config = dict(
    n_layer=11,
    d_model=448,
    d_shared_expert=384,
    router_score='softmax',
    normalize_top_k=False,
    norm_eps=1e-06,
    tie_embeddings='early',
    lr=0.00086,
    grad_clip=1.0,
    steps=11658,
)
Below are experts of layer 3 (counted from 0) of a mixture-of-experts language model. Rows are named router (the router's row for the expert), up (a neuron's input weights, with its number), down (a neuron's output weights, with its number) and show model dimensions 0-223. Each number is 128 + 32 x the weight over its row's rms, rounded and kept within 0 to 255. Numbers have three digits each.
After each expert's rows: a language model's description of what the expert responds to. This comes from a sample of Wikipedia text that the model never trained on.

# expert 26
router:084169137157161051084128145104130159177129111064116077111080084135107178155115179079129132090081157146128096110145101109175121096116132111090127120164124141096228170138191145119165134087157137155126046111126128090129101181120143132151099116195182163161154179111147078157142116134136114113150087111127151171155154129077120150111166095115137090161157142110154134112099124128148146102122022135102081147171178118138082087119128091121137079209162141101105177164166128107118156147121134088118050124122116133103175159118155158030150114162158120124121115124060181171106097106119147158098112132086113070132200110179126155140111114118127161132166168153195110081137143140114091098124
up0:119125139151140129097125101157109133148138148113124107110161182087116123151120131096106189140138127071108154153145181110151078115176062123074117167113148169184075108131074133107086117064091112132115050148183165122057180144155149060135109133122145104115135122162109109116139083130053115094122125103099126105164073094136139132054087126177130157118117147105086160101097093089092072158126103113143151160129138026072130152210121137133088116118167146131132132143184137164194127116101084134061124138153083040092116193088082154117109125160085147130093112105105092207161109193149165166146176119136126150122156124169123097140159207174077129099127107118135106161102113065117109112168
down0:100161114091096128092158090168147125105175142166121131171129172087078076091092172050146194141127140063159118086175114155106122109173128138119112147133107153119125120153131134146151152121067130179078135158157147146176116052103092130131151125099146081114166125144083204093131086184134162122151173131091153160012194111091217141121069117086188141134143134114109102144121166156056110130159119094104111111117096170111135138148143121138119103130123135168099142146165154155134074113131082102095108239169069104081150112180092091124139076067125141139137073161123048129140060081112130087166147070113125156157110100155067128133093104091152130197126133119097105077104100105179098118135
up1:111162137176153095158098110142101132093167137080120160115151130117153147177054152089123151120145111164138160117125124200088085134132096192144115180175135080101108107065169084090140108105110146126134060116152107145134133115154145123120104144166072136205126127132172139099060166157123175129125114123168118086207112057142113056139178143126185174179137138067073079138150138075108168139094107145097152128120139123169082076144110152167105077134104133095160091166188094179096113138121135145083116121102095062101119136123121132118160163156118129128157133149130124158097142048144097102148208105107130168111134160148090094158123089114107121093147190109147098144217087116140137151086
down1:168130110140106078154184102186130100115127083129065135096136122083144148186095133115145142120146141122130163090155156102109117145177115148100108161130087115104149132091073114133113194135158085169155160136096124108122111157135079190177168076113142208146147138089119171095158123161114108137185107096137135149094062111133131133149125119124099109088116076107165146147112112098146131103187131065106067129119087125118187060049133071102156169158142094084090165103105193147133142147100133134137146166055121158199137185203079150107152115116138128120153146153103119094162096135155158117154110126202152096094145121099135128099100083125046122105097078111125133145190110143125165189145
up2:077155180142134168118133064155102144194089125108067173134132145151103097117088089159146119124115112104142160095093194085034100113120176114159142146147054106159124137133114114098101162140082118130165153188104152048107141061152149137040106133165089164178143141148166118051173089080147100151109167077113115125102061136129120109093085105079137121061121122123167104137113084125176103181108137131143101135102161119148115146120065173146101165184087078126135146105126104083128119124103103141142095127166186136100117071094165065088191114117160134150142089053098124059131136102084154157131185141175128128152133146109145165157105166163117090103156134070140066124113181099130170099144
down2:209141142171178137074130123130158098058150114047107099085119141135132125117172110108136103206140132081148074061116179122135085123154161149091138142207130118170140142082109168113109097130136104146099134132110176107134095139080113132124118117166175158058108132130117090100165115123141098152113114108097185090084110116121115142094177102073151168092075127189131100111116095134111122157102129150125136143150091123136088146150060098141103190161075171098148050158168146127147092150173083096152112095113142155111161090134100165122126130202163109118114116124155112144153140175102129062128159146067148148116138121083084095133195126121078117101144150090099106136070123153076116166120
up3:159103199118128131140157087081113136121129145175095102135108130102137066147142122126078142113171106097125086065085104115149121123154110149133116071212049159171116114158171128165135114204136106070087123097152121166161160142127143086146133095125142099128162081098119096138073152134107122121121080124135158080123115106096091114100144150098159144118075145132147179190098142154160125160144130067146177093112175224119199176202133131105134075132091098135202127123135128112163089121132118054101086123085116130141110167132091155090121200099164064144127093105121128144156113118093091176076171063129088150104151133102087147093095105021171108146111198183212175136083102103151139157125
down3:163140141136128110094152057144186120156107110123141109135156063114114196100154102165165077139147116175162153077059094110139090160107218098120131133144120108150114125096107172106123141143144141136085186173176155121070217147128086092094090145111091150122140085137094180162150104113180083128115138123131118089174104120131089127074111107111173130151125140134096116127108107159145213193154111151138099141122109159131095097122118137109111164110122148059178111110124175147154186102170165121090169087129112174124048085084081186109128143110109091138122103078136116063091137157096158107073078200135082148113166147168045182141051158164145133100092179088094164132171179086189173168172
Description: Word pieces in names. Short lowercase pieces continuing split names and foreign words, such as Ash-raf, Ash-ish, O-ost-ende, O-ulton, plus digits inside years like 20-04.

# expert 31
router:108121103078082093112135127109119094132132140117116113132110118125131090169187180085163112083052170127144137046204111097125134139076144170141050125163113150145185142114158137099150173116153118133112123136146152147102038167095170114117127135181147101137152153109145110174196175119114135086131099148097120107123210117095055124104097082112217135102149163144137158114113137183143125110091117135168111136137171099183108117126112098135151145173123154173145109097108159142106142164129122131117060114131153135098147141118159163115117110140129131122147114148112119200159093083136145108095137129176115072133117152085075098134110119064071135108169098107128132083105088144114116162114
up0:155103118110069095140102047109166146187166138156138142132198143104166130132069125064101162117135170141118089134139096116142084122098113157120175102119163152165115147155177113122131083114178145153164122148096116049145144172111131109137101099132125109077121167115219112161120171166108146099163083141117157098152189139145125121107123090109144089196161140165071158114096132148087132119105152132115121153112147151124135066130112118109089105107127167138143110184195143083156167160126111136123108092109127178124131104158094092079119108103221094131132166067095142130106113110162155131104132124072068179146083174080117141171139128109057176115169137105100157145134099125123139165123
down0:098140127173083126136127103126131113116112139167131180139118128149151137179136154117151136105097162125175169162091093121175241111118157068120110163083135128166179173139146132140157106120113108065141162149124182176122112117095086124093095097064119147103091152101162159123141106178111099164176177096097161108138175124125124159114108104112106056102121186105101190105107099083125170159142110121146131087187099095147141176170184174140147091097176113158125140159113130145170102145116096101116114110115126118126156111128130148119094182154148180096148104151066085152145041116130107126118168100086066158171122140134041086115077106129115149101126077146158045106166047115190144128140
up1:193063155085149132112139145127100126152132132150145156175117168123113114150119158100109107165161112119070145118115113095142084061137126152101146200107081085177196145153158157189078111119138113157095039119125118163083146137130125011148105104139155094057116087080146084176119144102176111130109098069151089133163115074096106117151150146106121137150171129182154108122164136145087127123152087157157069079092170160058108146112147130153125126129078206119172118115138144110151148145122159160188091096132149118132089081178086105088165186115103156084179146138158109131144145128136134108133146113091132080104087153115099134079146176068140096113126192128098167157182127100116131150168
down1:137104178110168126150193133165102131091101148142080132121100128145133131092109135112118155137103151112140085088114171124151123148113130169183120162145089120161107071128163174153146131122141054190140089130067137103152127157137076131137176116100161144107119116180121118101140106089140149152168139133118128124111145110107110113144143126117123090096119160146208081176190094115126150124112114163079135127172143149161126131100124137087097136129169191114057149067133131177135138139100146109130164135133145111110155160191117145089180159131161142086118067093148099078155090136124089126136103147120164131132201112082115177131102116118138099150190152115123126129113165149120116133114
up2:152085143130160151106109125104104144107102127112079098118123153153126134145144135142138168126169138133106102131140128108140120159074132133111091201120136108162167154120112096111123072138132105110121153197162119122105044177069120098108090138076103124154110163039115111128142073157112152203142166100146085157202064049161086133158106110150184142098134184085178166101104093103101171174140127144161087175139102125126122069065129186136103111187107189135136123172141105093129112132103082127163146182142092158134145166122098107074124157152159103102113135160152101140135112118100127156089156139192121116158170079117103134147133091125122118104119132134159146167124153139140138190117
down2:111105159145144132149174123165116150138138140096120138107128164114132089118086130116135099102151067177200121118163142089093135122109119102131113136094115060118152185133131145087097170142125138160089182097144108080094101133099176188145158146143121125086116167104168084104124084149133073087139055096111175129125136122102127117079070102113114095125137158161125147149093136112155074148100159087121121081135086129133117195118124110111104068140204108106126095078075154152115126127071144077127148103132137132121157172132117124145127103131138103066149043101082188090155109141104111185154041120166103197149133203146181182084125151159156140079173128138140142096095130148136109116146
up3:126139131140137123093015076129102104087107092133187094123196130110187130152084101127033175136116159093098062139134132117112149147155122118081122125163075157108177164149131118097181108112170187103138089159047099141134132127125183096122137125131180117130108133115110129108098132171139113147140124074142056143152098160133109153067121095168093169139132154084099122131069104154063116103113152138128136132117148139116127117125046136193119106176122109130101123095142103151118112134129131136143105089108138153111126124139138130112113134158155109191105135175107128150100137123112146156113090157117185072093134122138177127071095182102140097150144084148106135147109099114156082170097
down3:114083100146104141108085169145121103109163120164161077115053144156122100116136133123075174091096086081139194150118157077174129146129089078154109134128148137144104115172095121123112109149053120135157091163126099132113103133091121131215129129140160118103177134115125151157150124151091152075152120120073126097143167145116131121103115174103114096082090167156143126103168131123135097116056117134112114105125143021094052127173199117154088073138172113139130083096108133095165098096145128091070146104082123149123145127148138182161200119133163094141065162143084108204208097149101082153104132064112148123112156152114122101107090110143174125161094114102149135187092147080143152141177
Description: Name-internal syllables (o/u). Middle pieces of foreign names and words, mostly o/u vowel clusters and accented letters, e.g. Car-ou, Sp-ieg-elman, Rochefou-c-auld.

# expert 1
router:124116132171099061054086100104133103123108113135151146103146113144173125181129153101141151114076103086161123113169146130140141176099126152097105158092058130132186212171159060118095130190115138069163091150164149141141079187109139128123064160106175153148125148137153066155165089070141151128112097109102130128117167136142108154100128159117134153135140149111197109080155108111131200186039104077127103123143144097127112119135093116125132137175154183134104155150127116127162089131112116115159033171113164156069155099103131137102105164103133189165124097099092157130161126115132126132145166073142146091087130135160138150154146156110092145090168124103145151112109117118119094130157
up30:157137156120076100136107196095179109051087089133149118117124193123135143152049141129133068100089113193163142102176079072145131121113123164144092113091094154152073117125151126115131164174175102062156108082202102116116076089136177171180115157132097146133161113136147094085135081088130108153103137180132132079147140072154146126109116121118176176161122152096166118084147113082186137134101117092150165132084172150137065178171093152118146084153088164174083119128162164106110174113135091087128112112121111128118131144145132145070198158126061131189136142090146146132149103108170158201112150157158132046178135142117148152161139150144140118134099150125163176126137121128129130142128
down30:103121130167140129127129117191161154123120131131127199149157158149143135094131117105131123108171158117128119106103140126132114095136114143138074225122166062145148112094151129074089116092207161144163100107179175175144152109160128106140127077129165093151096088115147108157146120104119083178093148154123158127123106121162112138139124071128131180138109114183105168146123092139101118164144111146072092162155163170134081182141123153097169167125141066086121152093066104143097160165181077147125119143165170141138111147153113106123141155182112148175125116120046099149108143076144135173111106081132101186133167157130205147170134088153109094106121123134191112087093191167060153119135
up31:161116191105092101150073104074065101149037092093099094130075169132189120101075100106167022108095132102139142070182174140189106125154158147104100190063133151156164120114130104183124108151112101035140132076153134140124120142117163125147113111148154094147088111121151113104109043166114137142176110124086097091145192119110150181151139062066094128135183094134129145132135133142109131100102095100172123136158156113082150077118082130153178151113154090151053124147180129173185190078078119088123124112104096134140125191126130155153131162120154096079188118163132152156139137175103189082123115168126073206089117152117139127063136113100113127081102114149098125119157145133123159095161
down31:136129164153126078135195165152164116161104179181137095094132149087143113103146144067135136102102088142107130118136135169139081085139183184101136152112138129130184115124122194099073056140122139095197155158114186097101168064077116111119116169074115153100099074093169109116164072135168094148146127112110171064132154115188145124111089127106069141081100131091149125144150155075197094061142182109156120171130123129160154090185142108208165125080144160099106150088161111131190101100090166136127103139126082120124138166140060148082057073082113129090096116099091144097118140151097132123109151094159084142112117094092148168098075121163100115110120122136135159122109136165168083120164
up32:108164061085130110077164109125133181132086104152082097100156143156133141146148125146123214111118084120142107111161174157094123144140111136128116120129137112123171142105122142107153114093139144127161070111178175079098112106120108107130146140083170114131144133152195086205153142098163110147144126104102087116148128112092109087149101149158161164123216180133136160148114167186186142158107068093126102097119133139162093147116099123113115163228159123172124117151164141116125108225074113197125125140154158144148202099119105137167083156107100120134159080132125112094114117143124084136148077172121065125122153125085104153137134163133136179108161143184161102172136125126153058132108
down32:134107127084122113144113097144091098177110143130095057101148189115136037101125120080127154144136117076073188188169155129161121105127135176161130149141058157102114107095121129144104114117115109150164164115078137135133118100157095102092075091080189102159152092158135114117176160121087079190160155113133125119167200162071120124147086072180099142102091153115058155148124122130151125124191129111096145212139091103199087155110174113158131157085121062179110174131173142152151106135118145198133138077098072109160157135100143129147090140088135107137088152154167126101148120167130123219160117166133115161170155072176134123122124163108130157147121115165138104152078156154115148081170
up33:097099115161156080102149090113113121200163118171149101155135061162108159116120126087168136116141164136127141136150103115097153156089175052141133156127168133135178098144108185113085188090167134161115141156153129097139127152101097131102193084107143110099171160112101052145141163145175128082160072167156160130112061157125110128070099168122125080155184162137100092124157180102051153147169145121136077097127191104125093164131096049118121151140144170150105065117106100162162103149122132133149111134101219135147141110174097096107090067094149168110092110143154141152140102139131155123137085116091091128158134157104137131118152099179076149117172063112148129132129130168139122128094
down33:138115196112108123122122167171132169116102094144170142152162103165168054129159110091086126174145149134155120178133172101138115129164131127136137145221142142071177149104119102116178140071125173106165153114129052185141093118101112103118165135170158174132143089178213122108100082113116150109141120202178143104164137176137151185091086072128069168129116101096162196108150109136145134169120084134163148190142072129196108141104111141133077140137177151111087148142145118202160155111094129120166119055139135156138163133122127140145115143062110113083150147113145138051144164140126191085165056079116072165133079115100155130111162155114100168139108142090144175089157084127110113134084
Description: Table separators, dates. Punctuation and spacing inside numeric data such as date hyphens, table pipes, list dots and slashes, e.g. 2008-06-18, 0-1, MiG-15.

# expert 29
router:071142128071144059072089105187151070118127112082116122118123091147171100104125121189167101094095141177071121101120118125130129130141123130126123126160121105146207209130145122140118156130156095114144146142124103073102090140166140107141136197107123096109114199127095106172123129074083176090134130072106066128161149113104111073091151108147151175121150193131150147107156128163153201164077118118153116158128167141148119155094138070143156122160105150172114094098118171124181137195123131128157117103159128110081131089136141190077123174173137173137160134061099148171135105052143141110102133135124086061096102107117122086122122138087091189156137160156116120149123133123117097169205
up0:073075148100116092107127102154076081144082191114120127115092120080128114125176127178160156133154152102195147118137131118094171147094147127116107133133158104143174140114170072159134182107166126118092100106087107112098188130059194150138123193149102114146156157097096126138079127081116135111110136054105101110146154111154115144135119095144150052094177160022152139086192114136183069097095081139143065140146129119141120127144166152101127135148116152120179097106143102144065138096067113122083113152137177090125127136161140119087137141068132192168116142074079173129173171085161106149093161135128131106127098130107155128159080136153083162122092145162117183187133122122136160083183
down0:082133066141109089141120095156101108114113081120156146195146100144095120097153142176190137150120146155125083110123109122128170148133081133127097142139133151102106190146141096136113089148114100128104043126182105150124169086187077159110167152103145111159138153090088108156108161143117092144118084150143137134090141120126151128074169118168180177098123129153086131206151143088145139121161134150134057072137144187125158154141139156094184143122126070176130163109162104120092100125153124161143115117068096118130109159134109088094160153073108097125132087154124126117134058089119197150095125157193192134167081126124161155130110173158064139161097180144134112122097122149125046102108
up1:167141146124127104175081207109109105122101158194167167102080143094104184139141108093120105120108144163116146080144115106098156122107096159135102100099163093146083127130159124096164119116157156103125148220185146169170102083074178126151201165149187096090074158159108107145115111128102149048118174133117137135193194099129096120074093111137150213095090102147159104091100179138157172087166144108155103122082158106128086148122135032142089163125129125093131098186140142120125111099104128110119092101107143112130181115181144145132166142130135086132108106137116063174136140118096148157145134091088133153124102188104099126094082099211120157199152123117162096137152111101075157140132
down1:165092139142175159054140089108115140132153158107141103114102126146095123152094102082127127136172107131107095160096152104091148182130157195177107113084136142133131123166139067125167124123149118128095062152152087136192119160167107179165140128141152113118094154153135118104143145146142103216068175141083143122102146064164124140146171124118133134134094172139176124168131144074152120126184114156193145117086154147125108098178145122124105126110190071201169126139095106114154155100126143146186121178098108143086128096089128113073148098153183115174097165123170079111081118135173119126118113114137153111161178093125178119128098091096115207138093067135131140146049164150185115129097
up2:151085112121097160105168085151155131115126124123123140091126088106107121138123166178110121118169182103090149135108123116145105111054142078092160093161132171170161157149225100093135114158120108145185167097093114113188065123099119162165164137132103089154145096193192086137151025059087135134138128168163108142182186108144084133156145120106159132122107138143105176178089142143106137132126119098089108091194127121131164119131118090088131147170141159153117095110125101133164129101113211101131120084167134097112159157098130092160108102114139136120091085110119145165107107153091170118134140146179120086127097128133128174157035154058098090122130118157143171176108150095124143157097
down2:088104110126158178112181126126088122081044144074085167177110123130127079122135108133126122184170148146093098147152173115109125112133156156107136098161110129132132099024115128090128107106056098088092094105182157144151114137118143141124127217125114136128116136143175120103088150070120107216097147128065180128203115116121133185139099101178090109103118088093114120118134149210136082096171135088110128136101123155106129058131077115149204066125103146130132107128086130142071063136122149171134087134153089120131092086129204150103177149132120087198117123153156106169123076103101125127122143046113119132154160129070131064135140098150121117161100126207144168147158101153118173119128
up3:063078092119175091140116126119063116198141103137148152123067086163091117165177145115078114168124141090135129127187185149118122154068130083149140123134143170151120121163153112071181122131171063150173135104167099177142115115168134121142165086183126130117146089151118120161179118132143113171141074130113100141129138145112078134084173107094104119138117079173158175135191141009097124143135146157098113162151157160142134122131113088181141112164167104134125199141109142135148155118140200145134120114141158116110123140142144133097138126105153183100141141122145106161161111127127103121159154104201150165140119158153110185132122132124175123134114162127179149124078126144180115113158
down3:071082095126147081159104087138130179118142107129130114167152165150132095153101095133151161069187147137171175145162184097172147162155071070120101128067161115136168124122093120090147144117128146104130139087164111097128116152156108101117124167128103092127170104086088124121157093070142208134116172164106109095139112159093138102158068152168074181133127162165177119111149064158152077158109139145116190072132142151136148104132115148093149092112139129145143112137126083118137162152196115149164157130140146139164114095115089085089159083156148140170132174161123112084143135129111145179118102124134125105135182145150131160204140142063147126120105093142091059094140092145114184100176
Description: Latinate and scientific pieces. Middle pieces of technical, biological and Latinate words, such as ic, ac, ios, oc in bic-eps, intr-ac-rine, b-ios-ynthesis and binomial species names.

# expert 22
router:112124158155113100094122125140098125111146092113156079057151107125113156136134155130107140083084138099159117057195184129116141104119160128121127167086065150138182182183117096119110123138101108115155075104167100116113052148129134090116104126132130110116130168100153088150133113147181134127121139122040121111135162171104071143088116136140185139111127150129159151085169114132125161147027055059139080108142157130135130094147043108126113114147167144158140112126126080119128077118091148104143047125095159167103144115108103154089147180124143193172099057138115192145141170117126102100081112143145116071112137143144148119141136130092074123097111111110145085143111140170081103129123
up0:089143091150105123116115176124093199102132179167059147173125201135100130125056140125089159166129148140142137078130169163096183131131117131100141125117158128129133118167132069091185146081144126135073078132180123087095108071110096143126163150105126119144143151136079122200140111146142103101102145131123070080111096142099103090150095096129153183172164181163122154209171081113152124178094141161131074162126229171142105166068133161176118141123133132175131166162084122099063114147072167119149129171155106139126120099136122086136163077099166118113109115114113093105103105173101141181139172139078154112143070119160178124112122090139125117132152111132122120150158136091126119109160
down0:117142156164185153148106140101197089148159139187133106216116126134140141117104126098074155162145069140119140104130095108076181128106147165098130177125090114146132110170109128164120142142129113135109141102107099193136105125101114109138150088094142203117139159077085107178104124160162108134147143148108095186156114092079154085175126132140156137119154165113189110156095168164147133141125097087142163130077137151112096143125115106147150109081182098137086126122132147179086154111149136129157149117144142158120106136146157112212159129071124111142069108130076142144110129158147151113174181170185088144114168101086143153080113101105157146178109098152142167206132055115107081097068
up1:145106142092126094145112153137092119138142100083194109079099131138102037125140164166136124086091097104110221108142107129116113099139114071145125140139134106128135165139130139107108115134111123113152138158174140157124094077164096142110174089092125117102139118110071175102094133149089171131093119141156128085165137160145146095144104161137161145129143098154187183128124161102170157101147136114154115091228103202127149156107145099115120118117158160137099116090203166101186190095107103065047133132069153151163200122118140163098134074174133140102144162137115219143144121100174098094134101107121079124184134130112134103131083185150049129137125091183112141146182142179111110149103
down1:117102101112132149138208090142110129105141139172117109113117143123104133122097093121062125118149043072056068139046143094126139125161128123115139090111140151164116072174095165072055151145113150146152134115142117094226207118120067100113115146175093074156119089121179139134110113108119137214085110095109145124146143145067176132196134136122114058146122167098160124106171157128136150127144098124110074082116161154129167134116152142159058198136212086162107126127206096125117109110061147098140103121095069170123119134103111107126129118095126132211175143051098143123166168126152128121059080137096161092151111119115112169163138128153143104099110126109104135156140162137140143155132
up2:050109101147133150121076154155116081140153158075168145089113162086107139123110127173089146101131165135097088111148205153104085152149113099142124118089100151114146095118139157109150114108133151108144152160152048101081127132172139099168140080167113113127027124126161100070113107128084091131136101051103174169126149138088096201152109116134144126112122107148143164048089141159185119088133150161098099115193143137112133148140092099140118163131151142063073172138104139117170136093061134134100113045117156205134098104124136097073131119138099117151122151084146135118165111093175113167100113150087153081164122138121130198111187136131133122116129151192084155099146158116127108124174
down2:113125128170140127125105165132149149094104106137111113099176140152207130087136141135149190124105105150082068164136171142121102176092063091077095114141068087124149139130129107105136146124117110125081148106098118126131119121054150110130123117109141121121107124139125086079115142133125154143122150136181125125135130156121129125150191124128132123153139130147109125120114192146116162123146106105175139116148079086157155122145096127149170121079104138162140162101171117152127106124095129115150158167124172200149128102139098138042125139130070116132139200141072109123171084108137100130138134135185120117095217118099107112107173074101154074158070205118091086110076135165203115090113
up3:110139137105117119137146106106131101122162146156127139164109149102103102191116127080099146127120154103093141123164095075148125099127109094097084125089108130099157121173162126104145091127140093123080098121178124128143111125139147138100096134181131110125116169152103111104110124147089091138115051177112093167178142147108173154128166083107160185045105136184175118077142124102127136120116081123050076110136159157125137062160184040098159128125102166137136089084181107120109107091121174112127101131120148149104187130126138160140136117129136170127095066096127156124141103163122123164142146138156178102153107113135117116174143149117120193129129154100117149146103083147101132087134
down3:163057146147120134173170141179115114108150099073125143068140084131135094109137058158176117161162148160088172114116159095119116113098116153090050132178055119126178087137145111122136047128090153178127162108122135120160153083139097140105162128171089110123128129094099122146135171106117103050125111108106189074087114166132125165091107142121091062105084103113135113128092100105109122049162099152111141093168096124161114210148153104099078089137099140086079148178118126113143149072124160168080159098126153106131085074136122102144095103147109144087129124131142101165085106183143113177156097083165139095130145130096154114104112150114125108124113147142161124142125153135091186129125
Description: Digits in numbers. Number tokens in tables, scores, dates and track times, e.g. 1975, 6:44, 8 July, win percentages like 075.00.

# expert 7
router:061163132098116073115097137126148126083059092113104140082131098100137139191140118094177137092025163147123162072135114146138117125154138182126052130161083119147186179134124119090158145105082121161110085134135159127083101147117152122110085135128125074143129174105110127156175175111129126077156095163090152116135145113128063131122129107103153138085151149144164186135135081114126151120097067160153080108131125063135096115121144126125178165095122204116061119109124149160112117178134139079137027157154174145125141061183154180107142092129185115158122122111092189148197084086165131129099149166127105091112120118158119092121085169088055142129139109126127075138178125171172097139124
up0:097103109118146120150157143133059046126114124082165093115140173096061152086092103132088099117104071169124186089149083182142203115124123096158165145159098101124096162146103141179158121105106128129148135134150154171140146091118138093058124185120146077109116157113184110131155113081123134151127206071172130162146115119129095143127134117170134124127145166070193086114125120140094142197089146158129090147174139148079079116093161147081128148137131108112159111143166102136056120130058097095115112136121122130170156119149157062068096187127139106184138093067105155075154127063107181132116183138152161137132145195187136130092141087125056186077130139144138114111186094138139126083131
down0:126117108113165123100176181128122160136140097120118064126118083115118189116113124122179134153045158167151120147133084072121103102162146185125144074112147141101114112141123168127114148091170159136119121170125095121141116146208116106167099120135095159080102185090066106100146171189153167146159082123102132114135102091139164085104118165153097160153170166107085135121222120124124112139146160144094182115066158114173118102177125173079111170119133089168062061240091115095170147171132151154098110192102157116151098150099092124162164181108103135119131163156117118110116107155121114136167068103142092153105116151103138172139185085134147156134167173145101138190084152158120069144115
up1:124117121097122106130143176109064095157067089086137104188160142108125164144191127122094140124111130130112114181142068142049128090129067084109152110101141146196099176114127115091131169110123119139122153111142159084140116129120134106154136112086155147113141140106120103196150137146124148182145096151154130143157075158167151080164157091188173137157191133077073118075086100167135180155155174124135154133145105167070149169142124106185165107144121144108101078126081141132084119130089159160111159144129109130139158068163126090124207137161128159120188121092082091135136133098145148125134158122169139149115120160116105131115042153149107159147070121058109151139159083121137167173094
down1:174041148111133117124065152108133124130145137140103061120099106119096151140111084066124145088138110126112115129141130050126143103132127139144137118092158193104131071107114081183116109083128122105105047103095090187154109128121169130116092120173114073143124119141140181160179091107131137055053166078140145110129137149087105107158097107183131095128145113084069138065111133124164072078091122151121168096145103124140169142121143057151156081123053147102112124145112143157128122154159105087083166130136117165141061160110125159190133127170109140138146071129117185170124126109145089153148098096179095117139103121138125176166145142146117121144100146118129089114118129177051132177132
up2:130123158132107144137170104076158095099130114122110139094144112104131046125079184125110149142086107155063136123136169144131126110152177104114166145127120087168111108127118166106147124205138114072132136140169140140120138099036092156159151131154162194209137155143151146099075173126144189154111102132142165141153136117155169120095135082199107175186108154090092152126148156091198162145105060119086105122137132155150147197113081176140160132135089123145076113088098165162164159099079165130155103146113166146156116103178127150106075142118094105115151090088142092158135153118133129188103100136132125133083108074166099134110081153197130148112092105109138195150106095077127140106130
down2:096192135074149118110087153166138098168071145159102146127120189146154172156163111142160141089119139119113133087114110148168094145104159130200165132098126115128142051147138088113118177123105083138172088145103197103085159143110154169167137083129137147148089162134196199099110197138196176093142079114135188185151147089113149083092166153168136161125145110133160084173143091115120126083143100088090139156122139118148112099076164129143131102107130132135155156089091178091168184145137161102185161178097126105147112191153135140132112152147127158160073126102122163147169144115090136109110115138146191142176112100104128073114137107097098099156124114027142157172079156095207118090235
up3:069143100156106101157159088068093119151186189138167132137135162113142109100129089127119112098113124114148149157123129098168135159133105139124157140091180139112117172103126122112176143130110188097066155076187148128082050124091164112146061123179155097183135156183135113159114185093120146116134064118180052144186122177073129165105152144088153125145125124123126143112099189141110084106082141128154118141175146103139121114077133080109194108089152036189129203226112119184150138131135148131128143098103141082135165154060189170106153123082138092181097064110149147079134136143123112101159163088149179198119148131171102134116160121105101144140115158142138167182080135139117078128084
down3:121143135149097136144106130044127161104118107169138112113151086099093147120183111108158119155144133139142107141116126128108126109179116136131095145140105177159136105095122123134116073118157139150054065158156069076172179164121128145106142115109089122119149233112162126169138123124108154165150100148096078118144160149119128157160155124141111183111161156115159188105101146076102160182114129096163163160128109071138119150105130149061076102134088115088063160106154124062121128108109111135156110067111112137143141146143122143114119149150192063136096137133104143077176149067185123154174104080142135155143154181190139107125096155141079109165149131101145159103172124119063137088123
Description: Name-internal syllables (i/a). Middle word pieces of foreign personal and place names, mostly i/a/r syllables, e.g. Ge-ir, V-ran-ich, Will-am-ette.